{"hidden_size": 192, "norm_eps": 1e-07, "optimizer": "muon", "max_grad_norm": 1.0}
Below are experts of layer 8 (counted from 0) of a mixture-of-experts language model. Rows are named router (the router's row for the expert) and show model dimensions 0-95. Each number is 128 + 24 x the weight over its row's rms, rounded and kept within 0 to 255.
After each expert's rows: "mostly gets" lists some tokens that are sent to it at least half of the time. This comes from a sample of Wikipedia text that the model never trained on.

# expert 40
router [160 140 118 119 110 114 153 127 159 132  85  88 102 126 121 117 149 143 134 123 110  86 117 162 143 142 117 117 101 106  89 145 138 118  84 124 140 173 142 183 111 114 154 159 132 141 138 119  93 163 172  96  96 145 163 114 149 158 135 172 148 169  81  95 124 106 108 126  96 153 109 150 165 100 150 155 134  96  90 158 127 107 173 117 136 130 124 100 141  93 144 145 137 104 136 100]
mostly gets: "Born", "Country", "birth", "cin", "Occupation", "Died"

# expert 44
router [147 124 149 106  90 110 137 133 122 153  76  92 129 106 112  82 118 138 143 112 134 100 134 186 130 137 158 122  91 102 107 164 135  89 110  98 151 150 153 180 107 116 155 111 164 124 140  87 104 127 143  78  97 152 159 102 160 140 109 164 162 154 109 120 131 123 122 105  80 143 107 129 153 128 140 161 164 147  97 109 109 107 166 120 117 147  96  85 145 113 147 135 194 117 125 112]
mostly gets: "responsible ", "provide ", "least ", "primarily ", "mostly ", "usually "

# expert 60
router [177 129 127 103  88  83 149  99 133 142 101  86  98 140 116  99 128 155 151 135 108  90 113 137 141 132 102 131 138 101 141 142 150  83 116  95 142 134 158 148 107  86 131 151 155 157 128  98 111 151 145 100  91 149 152 144 124 148 128 162 131 158  98 134 124  84 101 137  92 148 113 145 147 102 179 120 151 107 122 158 112  80 152 110 124 152  90 102 158 117 180  95 158  82 142  93]
mostly gets: "½ ", "ign ", "SAFE "

# expert 7
router [185 107 120  93 102  94 150  89 140 165 106 104  88 131 134  96 155 137 150 130 107  86 112 145 135 129 126  87 111 128 121 135 141 120 113 117 156 127 134 173 116  94 145 130 151 133 126  79 116 162 132 108  88 140 138  94 162 148 116 124 162 155 111  91 118  95 125  95 108 154 118 159 182 101 184 157 147 111 136 105  95 109 139  96 117 150 129  98 142 101 144 128 159 103 148  81]
mostly gets: "Phylum", "Order", "Source", "UTC", "Class", "Ltd"

# expert 57
router [167 124 119 119 110  88 136 127 131 161 109  91 116 117 129 101 142 133 135 118  98  91 100 183 154 111 109 119 120 124 101 142 155 112 102 130 151 161 114 160 124  94 162 135 136 138 125  93  84 148 167 105 113 144 136 164 126 130 143 163 164 154 127 108 128 114 134 130 125 139 124 143 163 112 164 146 141 126 112 129 112 113 170  87 129 132 107 109 162  99 142 148 167 113 139 101]
mostly gets: "Born", "Candidate ", "Position", "cin", "Elevation", "Genre"

# expert 30
router [141 146 158  99 111 105 151  90 167 130 106  82 125 147 151 105 125 138 125 125  95 106 112 174 156 165 122 119  97 130 136 154 139 123 117 110 155 145 134 128 108 103 157 145 164 165 147  86  99 115 170 103 121 141 130 117 139 132  92 153 151 188 113 108 102  93 107 139  93 133 135 129 159  92 149 140 157  78 119 149 119 126 138 114 132 140 115  99 119 119 149 170 177 101 119 115]
mostly gets: "born ", "In ", "(/", "On ", "Although ", "although "

# expert 12
router [131 149 135 119 108 103 154 113 170 150 116  81 108 161 141 114 117 144 135  95 122  80 115 152 122 140 111 105 131 121 121 143  96 126  83  88 160 173 151 173 105 104 169 123 155 135 151 103 101 135 144  81  90 148 142 119 107 166 115 176 132 152 116 117 104 107 122 135 109 128 130 119 170 113 154 138 174 110 126 153 117  97 163 100 121 155  96 100 137 107 169 137 170 107 112  79]
mostly gets: "the ", "a ", "several ", "=== ", "same ", "des "

# expert 74
router [139 142 156 101  80 100 147 100 164 154 103  95 116 146 122  95 118 135 124 116 108  78 128 155 115 127 105 123 112 127 124 137 179 122 131 120 176 148 131 170 119 115 160 139 165 149 148  88  75 164 177 113  91 134 160 130 135 151 114 173 151 128 131 119 103  96 115  92  89 157 119 128 140 139 175 162 152  89  91 139 109  69 156  79 118 148  96 104 139  99 154 147 159 118 109 114]
mostly gets: "UTC", "Animalia", "its ", "also", "www", "Full "

# expert 4
router [128 107 124 109  81 103 143 111 156 112 103 104 115 126 112 105 126 144 134 117 104 104 112 147 129 116 113  91  93 103 110 177 129  75 103  93 158 158 172 152 120 120 159 161 141 160 116 111 109 153 159 106 114 135 138 141 147 169 122 148 169 144  92 115 117  94 122 128 123 148 110 141 137 124 157 130 174 114 111 110  96 103 149  94 127 127 129 119 160  85 154 124 180 102 126  81]
mostly gets: "'", ".\"", "\".", ".", "00", "’"

# expert 68
router [158 110 116 108  86  92 148 123 130 158 109  88 114 134 110 112 120 155 155  98 129  59 119 133 145 137 143 139 116 105 102 158  90 114 122  91 127 166 153 140 117 108 149 154 147 163 130 120  96 155 158 106 109 133 135 127 147 129 138 133 164 165 129  93 120  89  92 135  95 145 115 162 140 122 133 115 127 115 117 134 111  84 178  87 130 171 122 118 135 104 134 142 172 104 151  99]
mostly gets: "should ", "you ", "we ", "must ", "cannot ", "could "

# expert 88
router [120 100 110 117 122  94 144 128 116 126  95  94  76 131 123 109 150 143 132 115  84 116 133 153 157 110 122  85 112 113 113 149 150 126 103  97 120 134 140 145 109 122 148 100 144 143 159  90 107 165 157 114 102 166 167 115 142 122  88 153 147 188  85 118 138  98 110 140 149 148 115 124 163  92 184 138 114 113  73  99 104 123 162  83 138 124 114 115 141 118 154 110 165 106 115  93]
mostly gets: "----", "Report ", "("

# expert 11
router [146 154 143 131  95  92 165 123 128 159  98 114 103 146 127 106 139 156 120 139  89 108 124 175 127 125 153  72 112  96 134 149 138 110 115 122 153 149 125 170 105 123 164 164 143 128 128 120  92 142 141 104 102 133 140 117 131 144 112 182 129 164 116  92 124  97 111 126 116 138 111 158 162 122 159 142 155  98 120 142 116  97 171  90 135 146 104 111 160  91 165 137 143 108 137 100]
mostly gets: "MPC ", "с", "р"

# expert 46
router [143 125 150 114  85 108 144 105 143 128  84  87 100 120 138 109 117 137 152 133  92  91 106 189 136 142 136 116 126 100 115 150 103  92 101 100 147 156 133 160  97  80 152 140 148 142 158 101 123 132 149 109 118 117 168 141 134 156 127 151 163 155 121  89  95  98 110 129 127 126 138 124 144 117 152 123 172 116 118 119 113  84 153  91 131 148  92  98 123 103 148 126 179 111 140 116]
mostly gets: "Gls", "', ", "none ", "Location ", "History", "(\""

# expert 84
router [145 146 148 102  89  87 169 120 165 170 115  88 108 123 128 102 115 141 161 110 103  92 130 146 147 115 127 146 108 119 106 126 116  95  84  95 156 131 142 157 137  99 154 146 141 151 153 123 105 160 137 116 120 162 168 135 155 136 131 131 169 166  92 121 100 109 111 107  60 152  99 121 147 114 140 158 140 110  86  90 127 106 168 104 139 145  95 112 147 117 138 140 155 114 123 118]
mostly gets: "medalist", "touchdown ", "yard ", "households", "tropical ", "an "

# expert 48
router [162 132 145  94  98 114 165 100 142 142 123 110 126 148 137 111 126 151 141 120  87  90 122 145 130 122 102 118 105 114 120 175 112  87 114 101 137 156 149 180 123 114 140 131 129 159 136 101 102 131 151 110 116 146 158 135 112 168 114 131 131 138 124 125 133 117 130 141 105 133 123 136 155 103 158 154 127 125 112 111 135 112 156  78 146 163 128  95 159 117 141 129 147 101 148 125]
mostly gets: "=", "Elevation", "Title ", "Street", "Role ", "It "

# expert 79
router [133 140 146 104  83 140 173 123 136 162 103 120 128 142 149 127 182 126 134 121  96  98 142 121 164 140 164 148 131  99 136 165 127 116  95 143 156 145 148 143 119 134 158  86 146 149 103  90 140 126 164 112 109 136 150 166 137 131 113 136 151  87 121 133  88 108 115 121 117 165 135 162 154 123 132 188 150  90 125 152 107 127 113 105 117 120 110 120 190 122 137  99 124 131 195  99]
mostly gets: "ak", "ș", "ā", "ik", "ä", "ă"

# expert 9
router [147 152 121 106 101 105 148 103 128 134  97 103 117 138  76  95 118 150 164 111 101  95 126 162 165 134  85 124 100 144 102 122 134 112 129 117 162 157 162 168 119 100 174 170 160 136 147 110 119 136 133 101 120 121 144 112 150 138 137 168 154 155 107 100 103 130 110 124 120 149 105 150 160 100 141 125 168 125 114 100 100 113 156 100 135 185 114 121 164  95 165 161 157  85 133 123]
mostly gets: "After ", "Although ", "without ", "When ", "Height", "While "

# expert 52
router [171 128 124 112  84  88 147 120 167 131 102  94 111  96 139  90 124 145 129 126 100  97 127 183 131 152 109 127 125 113 101 141 135  93 113  85 146 159 135 162 115  96 147 160 132 129 138 110 109 153 172  88 114 130 178 110 118 156 116 170 153 146 102  85 106  91 100 125 106 117 134 138 154 113 139 151 146 125 115 121 119 118 182 113 147 147  94  89 158 114 176 106 169  99 125  89]
mostly gets: "Win ", "FW ", "Set ", "Place ", "Interactive ", "Event "

# expert 29
router [131 132 137 113  93 100 160 107 160 142 113  89 106 111 135 118 138 150 146  85  95  84 109 160 157 115 124  89  97  92 134 148 155  89 124 106 135 127 131 177 135  89 169 152 134 137 148  86 107 143 145 100 110 142 161 140 138 172 143 153 138 165 102 102 123 100 111 138 111 124 124 143 139 135 165 149 152 105 118 130 120  88 144 116 109 158  95 122 166 123 166 154 164 103 130  92]
mostly gets: ".\"", "\".", "know ", "trees "

# expert 90
router [166 147 161 104 116  85 158 132 174 116 107  92 128 139 124  82 127 166 137 110  88 110 132 162 159 147 132 112 119 103 136 146  97 100 120 125 157 136 128 138 110  95 168 122 125 175 133 131  95 164 145  89 129 147 158 144 135 130 126 172 144 151 100 135 127 100 112 132 118 148 120 157 136 102 174 138 166 114 100 105  94 113 153  87 116 162 115  94 126 104 158 127 149 125 151 104]
mostly gets: "returned ", "Some ", "moved ", "followed ", "turned ", "joined "

# expert 32
router [155 143 143 134 103 112 143 102 161 142 113 100 105 150 119 117 110 167 144 117 102  87 100 150 141 126 133 101 116 111 135 132 138 105  96  99 143 145 154 163 126  89 143 109 140 157 119 127 100 160 144  98 101 144 164 102 138 144 125 175 167 175 133  99 131 127 105 104 107 143 125 139 138 135 144 155 179 110 115 130 126  79 161  99 136 156 124  98 138 130 170 147 172  94 125  92]
mostly gets: "|---|---|---|---|---|", "|---|---|---|", "|---|---|---|---|", "MPC ", "|---|---|", "information"

# expert 82
router [165 155 133 102 111 102 140  99 152 149  91 104 117 106 127  83 142 158 139 109 119  84 109 146 166 126 109 102  93 105  94 137 135 124 109  97 162 128 137 156 116  85 175 153 133 145 139  86 115 154 179 103 112 133 130 115 143 160 147 142 136 135 105 113 129  90 119 119  93 114 132 137 135 110 169 131 171 115 113 114 114 112 162 101 116 169 105 103 119  91 173 108 144 104 146  93]
mostly gets: "Gls", "Website", "Genus", "cin", "eventually ", "Source "

# expert 92
router [144 103 161 128 149 130 147 112 139 174 121 137 120 136 137 136 139 146 125 128 135 145 104 134 147 147 151 144  84  60 111 128 139 116 130 112 175 149 143 123 102  92 148 100 144  99 131 123 103 156 127 117 132 150 127 154  95 136 110 115 149 119  89 131 121  89 117 108 127 146  82 194 121 106 120 140 152 144 116 121 114 120 129 129 114 123  90  82 153 104 122  87 123  92 153 117]
mostly gets: "Syrian ", "Hapoel ", "London ", "City ", "Angeles ", "University "

# expert 0
router [176 145 122 121  92 114 140 119 134 167 106  90 126  99 138 126 123 160 175 125 109 115 130 178 149 127 148  99 106 129 128 177 158 110  96 117 173 164 137 167 129 114 145 126 148 162 142 126  94 133 141 127  98 146 145  75 155 155 117 153 153 164 114 103 106 126  99 110  96 147 115 149 170 127 138 130 144 153 113 108 136 102 188  96 109 154 114 121 131 100 128 138 164 136 124 119]
mostly gets: "SI ", "|", "MPC ", "what ", "votes ", "we "

# expert 76
router [163 122 123 102 106 101 132 103 132 146 113  89 117 121 105  94 147 154 157 121 112  92 102 145 142 133 127 138 109 126 118 146 163 112 111  89 141 146 137 152 116 114 145 158 146 178 135 114 117 140 152  93  97 122 173 135 115 147 115 160 129 152  93 116 106 102 104 126 104 152 109 167 140 115 170 172 170  89 107 138 115 119 170  95 115 160 100 124 160  87 151 122 157  91 139  78]
mostly gets: "University", "League", "Association", "Council", "Foundation", "National "

# expert 36
router [160 125 151  83  86  86 169 104 133 135 111  87 105 141 112 100 125 130 151 119 104  96 129 172 134 125 118 132 128  94  91 157 143 100  91 118 151 146 170 167 124 119 154 102 120 172 148 120 114 159 181 112 127 139 138 122 158 151 140 155 137 172  91 125 117  81 127 113 108 135 110 161 174 100 151 145 177 109 126 134  88 106 172  97 125 156  94 130 125 129 141 111 165 111 138 107]
mostly gets: "March", "With ", ",\" ", "Under ", "later", "final"

# expert 62
router [138 128 145  85  96 107 127 108 165 124 120 115  92 128 132  87 150 152 125 122  96  77 118 162 132 122 129  95  95 101 134 160 139 108 117 108 143 122 133 166 103 128 143 160 156 143 112 102 127 139 139  92  96 154 160  91 113 152 116 133 141 167  84  89 119 114  89  98 109 131 108 125 139 120 161 126 171 114  94 131 117  88 144  94 113 161  93 129 128  91 164 133 153  90 132 102]
mostly gets: "singer ", "actor ", "artist ", "Festival", "Role "

# expert 1
router [144 114 124  83  93 120 133 120 137 144  83 115 122 108 105  91 145 152 132 119 131  73 104 165 142 104  87 105 116 103 105 142 165  78  91  93 151 144 172 152 136 101 154 149 151 161 131 109  96 139 146 116 110 146 160 118 141 132 120 150 137 141 124 116 121 103 104 104 117 122 126 152 133 106 160 129 148 102  88 113  86  89 139 107 126 172 121  99 147 103 173 127 152  84 153 111]
mostly gets: "\".", ").", "Women", "politician", "Personal ", "."

# expert 85
router [132 106 147 107  93 130 128 119 122 153  98 111 113 117 120 108 134 141 132 109 123  83 113 186 165 165 110 117 129 139 100 146  95 109 103 109 149 158 142 183 125 111 123 163 123 108 129  90  91 126 176 132 111 150 169 118 133 168 128 149 169 145 101 105 108  78  79 127 109 140 121 119 143 105 142 146 127 124  93 115 126  95 138  84 111 152  87 104 143 120 165 139 140 107 139  76]
mostly gets: "Votes ", "Apps ", "Length ", "incumbent", "(/", "Swing "

# expert 70
router [148 146 151 114  88  95 165 109 141 163  89 116  99 120 110 112 125 144 157 125  88 120 114 172 149 153 107 103 138 112 127 143 151  79 112 106 142 133 154 147 126  94 173 143 138 142 143 111  80 158 173  93 111 141 168 113 137 164 130 159 148 178  99  88 114  85 115 107 106 147 124 122 170  96 176 149 136 113 128 146 124 114 149  96 111 157 119 124 144 112 164 123 136 101 122  82]
mostly gets: "Genus", "Binomial ", "According ", "Swing ", "After ", ".\""

# expert 23
router [145 107 129  96 123 101 171 137 123 144 103 104 111 167 171  99 128 113 158 123  82  96  84 131 124 158 159 103 113 134 123 150 107 106 143 113 139 119 142 163 107  89 141  77 108 150 111 127 106 126 141 127 129 123 163  83  92 128  84 156 151 127 139 106 121  75 106 137 127 129  91 134 144 113 137 146 152 120 125 146 113  64 150  98 110 178  97 119 140 116 161 102 141 117 134 128]
mostly gets: "three ", "four ", "six ", "five ", "eight ", "seven "

# expert 47
router [152 126 129 125  91  95 167 111 151 137  96  99 111  99 103  89 131 132 162  93 121  87 128 180 155 133 114 110 120  96 121 168 141  96  95 120 139 123 153 141 133  96 165 145 136 142 126  82  86 135 184 114 120 157 148 129 156 134 119 154 151 165  96 109 120 106 100 126  90 116 105 143 172 135 147 121 142 138 123 128 121  97 163 113 108 158  98 121 133 126 171 147 172 104 132  81]
mostly gets: "until ", "before ", "during ", "for ", "after ", "Synonyms"

# expert 10
router [126 129 126 102 115 109 159 122 134 136 117  75  94 122 128  90 129 139 139  92 100 100  85 179 134 113 116 111 102 125 120 141 143 127 108  90 135 160 130 171 137  96 129 121 139 168 143  93  80 157 160 118 112 137 135 135  90 145 140 154 173 160 131 105 139 117  87 137 123 154 113 155 159 115 171 131 137  96  98 133 114 108 167  98 107 140 111 106 131 101 152 128 142 116 112 120]
mostly gets: "Total ", "These ", "This ", "Its ", "Other ", "Another "

# expert 67
router [142  89 160  91 103 142 165  82 160 154 126 106  80 103  87 128 129 139 171  81 128  99 116 149 150 129 171  96 117 114 104 133 104 108  97 141 122 148 136 145  91 108 136  92 125 132 123 136 142 129 158 117 108 138 129 174  96 164 152 185 149 121 141  95  90 113 118 105 127 145 121 143 152 124 151 136 156 141 110  76 109 108 128 107 138 125 134 110 155 115 171 126 146  66 129 129]
mostly gets: "GBR ", "USA ", "Hapoel ", "ESP ", "POL ", "', "

# expert 75
router [154 121 137  93  90 102 124 121 118 121 108  92 107 149  79  83 130 138 152 112 125 105  94 146 138 155 101 119 117 121 127 144 133  99  89 100 138 137 151 163 126 120 140 115 151 146 105  99  74 139 173 106 122 171 144 152 140 160 121 174 137 153 102 103 105 119 125  91  89 158 101 124 157  94 162 136 179 128  78 139 126  80 163  88 124 161  95 103 133 129 163 106 170 135 118 123]
mostly gets: "Apps ", "saying ", "Report ", "\\", "CA ", "winning "

# expert 73
router [133 128 135 101 124 124 136 109 128 140  91  96 100 109  99  89 124 158 153 117  94 112 119 137 170 153 146  90 116 125 134 145 123 104  97  99 143 142 153 133 112 107 149 124 152 168 125  89 127 161 174  78  92 150 142 100 125 143 128 151 171 138 125 112  90 124  91 145 129 144 119 148 179 116 170 151 135 105  87 143 118  80 147  90 140 142 104 122 144 121 168 119 184 100 122 105]
mostly gets: "(#", "%; ", "\"; ", "CA ", "); ", "\n "

# expert 72
router [168 150 139 108 117 126 147 114 153 142 119  93 102 148 124 104 122 139 147 109 123  96  99 135 161 160 102 100  95 119  93 168 134  75  84 111 131 136 147 174 120  82 150 150 161 130 121 115 120 142 129  88  96 140 153 119 128 154  93 145 148 157 127 104 108 108 129 104 104 137 113 118 138 100 143 118 133 129  94 132 114  78 160  98 138 154  92 122 143  98 170 131 149  94 134 103]
mostly gets: "also", "Released", "government", "Phylum", "(/", "Education"

# expert 17
router [171 125 149 108 107  81 166  98 150 124  98 102  96 151 139 117 147 127 160  89 100  73 100 169 127 126 148 118 132 122 117 150 144 124 102 117 128 141 158 169 113 115 159 148 158 153 132 121 114 140 159 118 111 142 129  97 134 167 130 141 139 181 109  98 116 117  99 124 113 125 137 146 171 123 152 113 165 106 129 160 110  91 175  84 108 134 103 122 132  94 177 128 157  94 126  80]
mostly gets: "by ", "including ", "against ", "from ", "between ", "near "

# expert 35
router [156 145 135  93 102  85 131 127 126 154  98 114 106 145  97 108 134 155 147 133 124  87 123 162 137 144 118  90 120  98 103 149 151 122  86 109 143 142 129 133 120  99 141 144 126 148 127  99 107 148 183 111  89 151 177 135 126 146 112 174 148 148 111 115  93 123  91 123 126 141 112 142 175 123 136 153 162 122 121 151 102  91 162  96 128 167 104 141 137  97 153 114 155 106 139  86]
mostly gets: "|---|---|---|---|---|", "Coordinates", "Phylum", "Animalia", "Founded", "Species"

# expert 63
router [135  90 135 137 121  99 136  89 151 150 105 123 129 113 138 130 141 153 149 125 103 138 136 147 145 152 168 151  86 127 100 129 106 126 106 109 116 127 157 116  72 122 115 110 132  75 113 113 116 142  98 104 132 141 132 139 116 157 139 147 142  86 103 128 130 128 130  87 154 138  95 171 145 100 122 150 142 107 126 122 135 122 115 108 108 132 114 104 160 111 171 116 168 135 134 120]
mostly gets: "ah ", "Racing ", "ov ", "ev ", "ino ", "Arena "

# expert 21
router [145  79 176 110 127 114 135 125 152 151 105 126 131 133  98 113 125 133 127 110 120 142 120 140 165 145 118 145 130 131 126 120 109 116 114 131 173 136 145 138 128  96 125  80 166 147  90 129 112 125 112 102 101 159 146 182 122 139 102 122 137  93 139 111 121  81  97 137 144 115 126 128 121 124 140 129 136 123 117 137 121 113 119 110  54 145 110 122 162 104 136 151 132 113 192 133]
mostly gets: "Miss ", "Hapoel ", "GBR ", "José ", "Sir ", "Mike "

# expert 45
router [130 130 143 115  91  94 161 126 160 122  88 126 136 129 137 121 114 160 120 132 124  82 114 169 160 137 108  79 117 105 126 144 146  94 103 118 160 137 160 155 116 100 163 140 146 148 140 103 117 131 159  88  99 142 174  94 106 178 112 156 159 167 133 126 100 109 103 139 101 125 109 144 152 121 167 137 164 127 114 100 115 123 158 104 135 163  93 107 137 104 155 144 161 138 139  91]
mostly gets: "name ", "terms ", "role ", "word ", "sions ", "parts "

# expert 80
router [124 122 173 112 128 118 157 108 181 146 109 118 148 141 100  98 119 134 144 116 107 124 122 124 142 163 170 150 124 103 112 147 150 112 113  83 132 125 172 143 149 131 150 110 156 105 112 128  99 149 139 137 130 151 135 135 157 134 114 135 133  89 127 116 118 113  93 117 139 124 132 166 135  60 128 152 125 115 127 158 149 113 138 107  99 126 121 104 159 119 132 124 147 110 147 115]
mostly gets: "ia ", "um ", "us ", "ur ", "ium ", "ai "

# expert 14
router [157 133 123 107  84 105 152  96 151 145 100 118 105 101 150 116 133 143 141 132 122  88 121 182 141 119 125 125 121 128  96 160 134 117 105  91 153 132 150 166 108 123 180 134 126 170 124 102 118 163 169 102 120 121 171 142 164 164 102 156 161 183 122  90 120 109 135 114  96 135 128 148 158 130 151 127 131  94 113 105 116 101 146 112 111 168 121  88 142 120 136 108 162 112 137  93]
mostly gets: "202", "200", "201", "199", "195", "198"

# expert 58
router [135 123 150 108  82 141 168  86 131 165 110 121 110 159 132  90 129 142 164 115 103  99 116 149 174 124 126 107 103 135 106 152 141 101 120 115 146 156 142 153 120 106 166 151 157 157 128  84 121 152 169 107  91 148 164 118 141 160 122 151 131 141 103  99 103 123 100 121 112 135 112 135 144 107 151 151 128 125 115 117 113 124 157 103 121 137 100  90 151  83 168 130 144 119 124  88]
mostly gets: "SAFE ", "½ ", "none ", "Dem ", "Racing ", "Score "

# expert 3
router [154 105 122  83 108  79 136 103 139 155 103 125 129 128 107 102 121 133 127 112 134 106 102 172 141 122 131 105 128 119 128 145 119 112 120 104 154 160 165 169 117 125 163 148 140 162 114  89  80 143 150 107  95 174 143 125 114 135 130 142 164 162  99 131 126 118  94 106 115 123 110 149 156 121 165 123 165  90 114 130 123  85 137 100 136 132  94 125 121  91 159 137 145 103 157 109]
mostly gets: "champion ", "heavy ", "scale ", "manager ", "Career ", "financial "

# expert 6
router [153 120 147  87  84  91 168 120 126 139 107 103 128 129 143 127 140 149 138  98 118 101 127 135 134 161 118  95 128 128 107 139 137  91  85  95 156 157 150 138 136 114 167 130 155 157 129 118 112 150 148 102  96 151 148 117 137 136 120 139 146 150 114  88 125  87 112 135 106 149 127 159 153 102 178 145 170 113 134 102 132  81 157  83 112 149 116 101 149 118 168 108 171 112 150 121]
mostly gets: "±% ", "According ", "UTC", "• ", "(/", "On "

# expert 34
router [130  75 159 144 102 149 197 126 136 152 121 127 116 104 116 102 126 149 148 101 100 147 145 143 185 128 169 133 105 103 120 122 151 111 101 119 164 149 136 137 118  73 132  99 137  88  75 126 149 124 106 111 130 134 152 184  94 150 148 190 139  92 137 118  98  91 119  86  99 135 110 173 133 123 151 134 157 155 107 114 126 121 115 121 101 136 124 101 147 108 164 108 142 111 148 127]
mostly gets: "Michael ", "William ", "David ", "John ", "Mike ", "Frank "

# expert 37
router [153 132 142  95  89  96 130 106 162 151 109 110 126 140 112  92 127 141 133 123  97 115 134 154 139 141 139 127 103 108 131 171 140 101  94  73 156 137 139 165 114 108 168 118 132 167 131 121  92 151 140  94  93 159 151 133 135 140 120 150 177 171 107 141 111 113 111 112  96 124 104 114 171 103 158 141 145 137 116  93 114 127 156  95 118 174 107 130 137  92 132  91 163 103 114 102]
mostly gets: "largest ", "medal ", "highest ", "\\", "nine ", "third "

# expert 27
router [177 137 132 111  87  84 125 106 137 144  81 120 119 110 141  89 135 142 147  92 100  98 115 139 139 141 115  97 136 123 101 166 151  93 107  97 130 146 162 158 124 116 141 119 147 121 121 134  82 138 185 118 102 146 183 110 141 153 153 169 151 144 115 118 109  83  90 123 107 138 101 138 147 114 151 136 179 106 118 133 127  98 146 130 112 147 119 116 121  89 153 150 171 107 138  96]
mostly gets: "Binomial ", "Genus", "Animalia", "Species ", "However", "According "

# expert 87
router [166 150 126 125  82 121 133 135 160 145  84 123 110 135  81  74 154 141 140 100 106 112 109 175 164 129 105 101 127 106 110 174 123 120 128 123 125 141 134 160 112  96 152 148 117 161 134 112  97 137 149  97 107 152 136 115 147 140 118 156 155 141 106 116 127 121  97 133 108 118  99 123 166 129 176 138 183 134 110 124 107 117 179  97 146 149  97 123 156 130 150 148 179  90 141  95]
mostly gets: "leaving ", "Despite ", "While ", "make ", "After ", "gave "

# expert 89
router [127 143 129 129  85 126 134 110 127 120 113 112 120 104 146  85 123 135 133 107 104  88 118 173 137 137 131 152  92 131 124 159 138 117  86  92 148 166 138 169 101 117 152 150 141 133 131  97 118 147 177 100  96 122 148 160 105 168 121 146 171 127 124  90 118 101  98 118  96 127 114 166 175 101 134 136 165 100  97  87 118  91 180 105 113 166 110 125 132 110 174 151 158 110 123 117]
mostly gets: "kg", "°", "ft", ",", "Set ", "See "

# expert 50
router [143 113 120 127 104 102 125 124 158 130 105 123 108  98  75 114 146 126 145 110 128 111  96 163 155 122 131  86 121  86  89 146 129 114 113  88 123 144 154 181 113  92 168 147 135 175 149 109  95 131 155 105 112 130 150 100 113 188 126 137 148 140  86 136 102  92 116 147  94 152 119 151 165 136 154 119 139 123 126 153 113  90 155 100 110 144 114 103 141 105 174 142 153  80 150  96]
mostly gets: "troops ", "trees ", "religious ", "students", "food ", "material "

# expert 95
router [151 128 126 117 107  75 173 129 173 135 122 118  87 164 119  81 151 158 153  98 102  78 110 142 132 144 108  93 136 110 112 159 120  97  93  81 130 151 149 147  94 101 148 139 128 156 151 112 109 148 149 120 101 146 138 124 135 138 122 135 149 158 107  97  97  95  90 114 119 123 114 126 153 125 155 133 181 128 119 145 104  80 167  93 112 145 114 113 146 115 156 120 170  75 132  93]
mostly gets: "each ", "which ", "whom ", "among ", "any ", "main "

# expert 39
router [161 129 139  77  64 129 185 134 141 135 112 118  83 126 155 126 167 133 139  83 111 103  94 158 189 124 146 151 157  92 133 148 162  87 106 108 149 171 161 151 118 130 138 131 130 135  92 118 103 132 142 112 123 143 132 124 100 144 152 130 165 124 110 119  97  84 115 128 110 122 112 119 120 134 138 139 152 104 120 118 116 123 112 122 146 137  91 112 189 137 144 116 136 107 143 105]
mostly gets: "Sl", "Man", "Don", "Dev", "Her", "Mad"

# expert 54
router [128 130 151 110 126 103 119 138 166 177 134 117 133 152 107  79 139 134 137 108 130 136 112 136 139 129  97 118 107 110 125 140 133  96 132 140 188 147 152 159 132 132 156 115 137 108  64 128 133 145 168 136  86 155 152 138 104 135 120 121 123 124  80 132 121 116 116 137 143 179 124 149 130 119 125 129 151 100 125 154  99 145 114 122 114 140 106 131 141 120 137 158 118 103 151  97]
mostly gets: "cin", "uc", "Jr", "Yes", "ā", "Hapoel "

# expert 86
router [166 148 133 118  94 109 125  97 167 157  80  89  95 160 123 112 145 142 153 109 101  87 125 152 133 118 104 100 113 121 103 157 157 127 124  89 144 145 154 150 126  81 146 119 135 122 135 132  87 132 158  86  86 137 129 145 135 166 142 144 163 161  98 101  88 115  98 113 122 148 144 145 139 149 160 161 177 140 110 115 126 111 164 122 119 140  96  95 144  86 141 106 148 103 117 112]
mostly gets: "Syrian ", "Spanish ", "Ottoman ", "Russian ", "Paris", "Arab "

# expert 65
router [167 156 120 128 100 101 143  86 126 143  84  82 124  98 131 100 132 167 130 123 110  92 119 151 124 144 103  90 101 104 126 172 151 122  88 111 144 159 148 135 110  88 162 151 160 159 144  85 121 144 134 112 105 143 148 117 120 164 120 163 125 176 121  90 103 101 128  95 105 121 136 155 143 118 168 148 140  73 103 136 100  92 174 113 130 167 116 106 157 100 147 140 143  95 118 123]
mostly gets: "195", "190", "189", "187", "182", "191"

# expert 25
router [143 129 138 133  69 116 138 102 167 172 100  96 122 115 121 110 141 147 150 115 124  84 107 156 162 121 145 137 118 125 110 166 137  84 105 112 163 123 165 152 110 105 159 114 149 141 122 117  87 167 169 126  97 159 137 115 155 170 135 166 157 159 114 123  93 119 127 103 122 149 121 154 158 121 168 127 146 119  98 112 119  95 166  96 114 160  98 105 131 102 149 133 159 110 128  70]
mostly gets: "classification", "Years", "medalist", "result", ":", "Authority"